Experts of a small language model.
Size: width 384, vocabulary 32000.
Training: a variant of Adam for the experts, 9103 steps.
Below are experts of layer 4 (counted from 0) of a mixture-of-experts language model. Rows are named up (a neuron's input weights, with its number), down (a neuron's output weights, with its number) and show model dimensions 256-319. Each number is 200 + 20 x the weight over its row's rms, rounded and kept within 0 to 999.
Before each expert's rows: a language model's description of what the expert responds to; "gets" lists some tokens that make up at least twice as much of what it gets as of all text. This comes from a sample of Wikipedia text that the model never trained on. Tokens count by the router's weight.

# expert 37
What it handles: The and the after list dashes or line breaks, periods after years in citations, and blank or bullet cells in infobox tables.
gets: " ", " the", " The", "-", ".", "The"
up0,218,260,189,216,215,194,203,208,217,220,179,189,219,197,224,186,203,195,189,188,190,200,193,203,218,186,192,201,214,199,186,194,173,191,214,209,187,219,214,200,179,223,177,203,183,218,184,246,206,246,221,196,199,204,166,250,191,205,211,186,213,251,177,210
down0,190,179,198,174,214,218,158,175,193,193,203,200,203,186,207,220,215,210,169,235,187,207,203,188,158,183,172,230,208,167,191,214,185,192,190,209,206,230,213,160,207,201,235,224,217,212,259,213,198,184,208,161,200,178,174,190,174,236,209,187,218,225,203,192
up1,194,205,194,189,173,183,198,212,207,149,190,212,225,180,197,171,203,182,193,153,184,195,200,196,229,178,203,218,216,205,203,197,205,218,219,196,172,253,231,218,185,250,173,212,210,120,193,251,219,189,192,193,217,198,199,195,196,182,198,220,199,180,203,201
down1,171,171,199,224,267,210,198,201,199,209,187,224,225,179,185,197,177,188,212,237,198,200,214,183,221,204,223,186,204,162,173,180,194,231,196,173,207,167,184,200,219,218,217,210,190,202,209,171,174,194,210,209,192,197,210,211,178,162,182,204,190,177,201,203

# expert 32
What it handles: Words after verbs and auxiliaries, such as grew up, been, own, well, known, best, often in biographies' personal life sections.
gets: "s", " up", " be", " not", " been", " "
up0,203,220,203,197,177,189,206,201,214,201,217,202,214,196,130,200,156,200,188,198,225,234,204,197,201,176,202,219,212,209,177,153,197,209,198,177,201,199,234,256,177,205,203,200,198,169,201,203,222,197,198,196,199,229,201,189,200,199,203,229,202,199,183,182
down0,200,216,199,201,201,213,195,174,109,188,185,199,202,199,182,261,216,186,198,199,204,205,201,238,177,172,216,200,181,182,213,181,207,197,171,241,156,200,198,200,201,200,276,199,210,199,215,190,197,214,190,193,143,200,220,200,162,185,202,172,216,201,268,193
up1,237,218,219,192,206,196,161,162,180,160,196,177,166,209,172,185,204,189,195,199,216,194,226,219,201,208,163,200,211,194,210,195,212,192,217,193,208,196,215,188,183,191,211,156,195,198,194,220,164,198,227,182,199,230,215,180,203,198,216,198,197,134,144,192
down1,185,208,204,230,200,238,226,200,176,185,202,195,185,186,191,219,174,226,200,161,213,173,184,178,197,218,215,201,224,236,216,215,201,156,255,210,171,200,225,206,232,169,212,188,204,213,191,205,201,191,204,194,185,205,215,198,176,253,225,194,194,187,224,229

# expert 27
What it handles: Month names and abbreviations in dates, often in table cells, such as Aug 2022, 12–15 Mar 2018, June 24, plus some years and seasons.
gets: " May", " August", " November", " April", " October", " September"
up0,221,228,187,161,204,163,196,197,241,200,185,219,200,194,188,198,223,228,220,238,214,180,182,170,214,198,197,195,202,196,188,173,241,167,215,209,203,171,196,227,199,191,165,198,206,190,189,188,206,222,200,209,200,261,191,211,194,186,209,215,234,202,212,212
down0,207,222,230,156,207,220,204,182,193,187,200,220,194,154,196,184,253,222,201,230,247,222,220,217,175,209,190,201,158,188,228,175,215,197,211,204,220,190,196,185,202,199,183,219,189,188,188,214,213,205,196,201,183,208,203,217,191,180,224,181,190,201,259,187
up1,206,173,200,199,199,199,179,217,230,195,202,202,242,187,174,217,191,202,209,174,197,180,210,198,215,201,200,199,249,204,176,190,153,202,199,154,202,208,203,205,200,232,167,183,202,201,201,235,204,200,183,174,222,221,199,226,201,168,219,209,235,175,156,200
down1,201,206,194,200,198,199,209,190,199,212,201,206,200,166,214,199,248,199,198,205,201,189,198,201,196,197,178,189,188,234,208,185,215,202,170,198,201,210,236,205,202,192,164,203,180,201,200,197,228,200,200,193,203,192,195,209,199,201,184,131,203,129,207,198

# expert 48
What it handles: First pieces of words after a space, such as cu, gu, wa, reg; also numbers, brackets, and lead bytes of CJK and accented characters.
gets: " 0", " ", " [", " \"", " 1", " c"
up0,204,176,223,219,215,179,189,176,146,215,205,226,217,208,220,179,211,157,225,191,173,202,240,176,177,208,194,199,199,238,176,213,207,224,215,202,170,200,210,204,196,180,181,194,203,210,205,209,176,181,216,204,213,205,234,185,246,229,203,225,230,160,181,177
down0,213,193,243,209,172,211,211,231,158,161,189,218,167,156,163,181,206,192,215,212,217,153,190,175,197,244,185,208,201,166,201,197,199,209,207,173,180,191,202,205,222,195,190,231,187,220,195,196,202,266,215,216,210,204,223,176,196,195,199,215,215,173,196,238
up1,199,186,203,180,220,208,209,187,232,191,194,169,184,240,190,226,180,192,200,187,193,183,189,214,205,177,166,219,191,186,213,220,201,196,198,157,206,228,162,208,203,202,197,188,211,187,225,204,208,178,202,184,205,205,221,222,201,174,210,190,206,186,243,227
down1,212,189,221,205,205,177,231,175,216,214,174,184,179,164,196,209,197,247,197,213,191,204,168,163,247,232,199,212,213,207,249,205,235,205,240,186,206,213,179,200,233,204,227,208,218,187,183,143,218,196,196,176,209,209,198,196,212,151,153,194,207,202,210,212

# expert 2
What it handles: Prepositions and particles that complete a verb or noun, such as taking over, based on, sought to, knowledgeable about.
gets: " on", " for", " over", " to", " against", " into"
up0,208,181,194,205,175,203,226,185,205,216,180,205,165,178,172,133,215,216,174,192,175,227,184,198,196,157,213,184,214,182,153,213,227,155,180,205,176,213,226,197,203,199,203,233,195,182,184,155,208,183,163,191,189,194,177,211,206,198,222,218,205,199,196,250
down0,190,209,202,203,203,173,201,176,222,211,225,211,183,195,194,237,228,228,207,181,179,199,190,222,225,223,208,195,196,186,189,224,240,212,197,204,217,188,206,201,214,194,236,189,219,207,219,217,211,214,187,216,159,234,215,177,205,202,181,194,184,190,194,185
up1,197,180,238,206,208,192,176,200,195,210,203,208,235,207,173,206,163,222,204,189,165,222,218,199,197,226,195,196,207,185,166,193,200,234,179,191,227,199,216,187,198,190,222,207,167,219,220,187,215,191,201,228,178,185,198,197,182,200,185,246,212,192,204,196
down1,192,206,175,206,176,190,161,215,198,211,219,209,178,206,212,203,201,211,212,194,158,188,182,190,187,186,188,193,171,212,223,168,213,189,191,211,183,176,223,205,206,225,217,212,172,201,219,195,255,198,229,213,189,157,204,219,240,204,150,200,213,191,232,185

# expert 55
What it handles: Letter pieces completing foreign or multi-part names, such as de-i, New York, Los Angeles, Che-nna-i, plus commas and pipes.
gets: ",", "i", " |", "n", " and", "."
up0,206,167,200,166,193,188,216,193,215,206,206,218,212,198,222,153,197,197,196,205,209,189,212,197,190,232,169,227,220,221,194,239,185,253,227,164,237,214,243,211,230,178,161,188,152,185,197,184,211,177,197,208,201,178,214,206,209,195,212,226,185,204,209,250
down0,193,180,200,203,171,214,196,212,235,251,202,204,191,183,222,199,179,188,225,272,198,205,173,178,210,209,234,243,198,189,210,191,213,239,228,223,247,155,193,209,228,205,221,179,168,168,227,180,203,212,187,174,184,204,206,230,226,194,204,149,197,264,187,216
up1,202,171,208,205,220,189,179,192,259,217,226,216,245,173,195,213,206,202,218,181,195,238,195,211,188,226,150,177,186,205,203,193,165,221,195,158,223,183,239,189,198,174,180,186,182,174,210,199,196,231,206,227,190,187,194,184,261,221,215,210,218,205,209,238
down1,195,166,217,227,181,200,205,204,196,221,198,183,210,216,198,197,179,196,214,213,216,198,150,193,195,198,192,235,195,236,238,182,229,218,230,232,195,161,198,206,226,233,210,222,197,159,220,194,215,224,204,153,161,205,180,221,222,200,217,176,190,255,172,203

# expert 54
What it handles: Commas in prose, dates, place names and tables, such as after a year, a city, or However; also number-plus-comma tokens like 14,.
gets: ",", " and", ":", "),", "\",", " 6,"
up0,200,218,210,162,201,208,195,205,202,221,199,195,178,192,202,197,202,167,212,227,172,209,214,192,203,198,192,198,232,165,172,214,199,197,194,190,216,203,200,222,219,191,226,219,176,211,176,193,194,206,198,139,182,170,196,233,187,220,210,205,213,206,192,155
down0,204,215,195,198,200,199,195,202,231,195,256,199,160,199,243,185,231,241,199,244,240,179,173,204,232,155,195,229,240,207,221,188,205,207,211,181,199,195,194,227,170,196,222,196,197,175,228,178,185,182,163,180,179,215,196,181,216,215,225,234,202,178,208,189
up1,209,211,196,184,167,219,192,225,197,161,204,222,199,200,184,182,152,196,203,223,176,207,197,183,190,195,207,182,226,219,224,172,194,191,224,215,226,189,194,197,186,221,191,228,190,223,192,201,215,256,203,215,241,242,218,207,206,178,222,197,204,186,234,198
down1,195,206,211,197,194,207,173,168,196,190,212,214,207,174,242,216,186,221,199,210,197,197,243,230,219,182,208,221,194,180,200,196,221,210,242,184,178,225,204,174,176,202,235,224,188,188,184,198,200,149,188,225,217,188,206,196,186,192,203,205,172,193,194,220

# expert 5
What it handles: Closing parentheses, braces and brackets, plus percentages and numbers ending table cells or list items, such as 3), 0.03%, }.
gets: ")", ".", "|", "]", "\"", "}"
up0,229,208,204,197,199,205,169,197,206,228,173,187,202,178,209,188,207,216,193,202,191,199,187,233,205,215,176,229,183,210,193,201,209,205,225,202,191,223,204,160,148,199,205,197,209,200,201,197,218,195,207,186,190,189,216,262,245,212,227,171,189,199,200,206
down0,202,195,212,208,233,207,188,173,207,233,153,211,224,207,238,187,218,209,211,177,211,195,189,225,218,218,220,220,217,174,198,207,202,180,212,239,235,169,195,199,209,206,202,188,192,209,175,200,201,210,216,203,183,197,181,206,216,221,207,154,254,222,218,167
up1,193,175,219,186,196,181,188,209,170,189,211,205,236,193,186,202,228,168,185,207,218,217,231,215,186,220,201,195,211,233,181,177,171,222,199,146,219,208,194,180,190,184,205,207,183,203,181,193,183,199,181,212,193,208,233,177,200,197,197,206,188,197,183,219
down1,213,202,196,186,223,194,179,216,217,192,212,172,241,212,199,192,191,192,189,237,227,219,219,224,188,187,221,207,184,208,181,172,207,226,204,201,189,202,154,183,177,227,206,185,259,182,191,175,218,210,233,179,199,207,189,213,216,195,212,181,212,176,193,167

# expert 24
What it handles: Pronouns and other words opening a clause after a semicolon, comma or table bar, such as it, him, them, I, you; also table cells like II.
gets: " it", " I", " him", " It", " them", " \""
up0,198,193,200,166,234,206,197,204,177,211,220,212,241,187,207,215,214,192,184,210,211,197,221,204,223,195,214,190,220,214,208,183,169,223,189,184,187,189,206,202,211,209,174,190,210,204,211,200,182,205,196,194,192,222,175,192,204,236,172,194,187,205,199,214
down0,204,216,208,174,205,198,198,231,168,184,210,168,231,183,200,215,210,200,199,228,230,219,183,191,182,195,203,155,198,168,190,211,204,216,185,225,219,197,188,197,203,193,196,228,203,186,183,191,226,188,221,201,199,231,209,181,210,218,194,212,199,181,180,176
up1,226,194,202,179,238,200,213,233,208,193,166,213,189,173,207,194,192,187,182,212,192,188,200,187,194,205,231,182,200,213,216,178,172,223,198,209,183,199,197,205,213,198,189,196,179,208,185,196,191,192,216,189,220,229,231,215,200,217,222,219,216,208,221,232
down1,185,241,206,175,181,198,208,184,211,200,212,180,184,219,244,197,242,172,184,208,192,183,186,213,217,183,178,220,200,174,190,210,215,206,207,211,167,213,178,214,161,226,187,194,215,207,235,203,189,180,214,199,202,181,211,236,202,203,187,188,190,218,196,173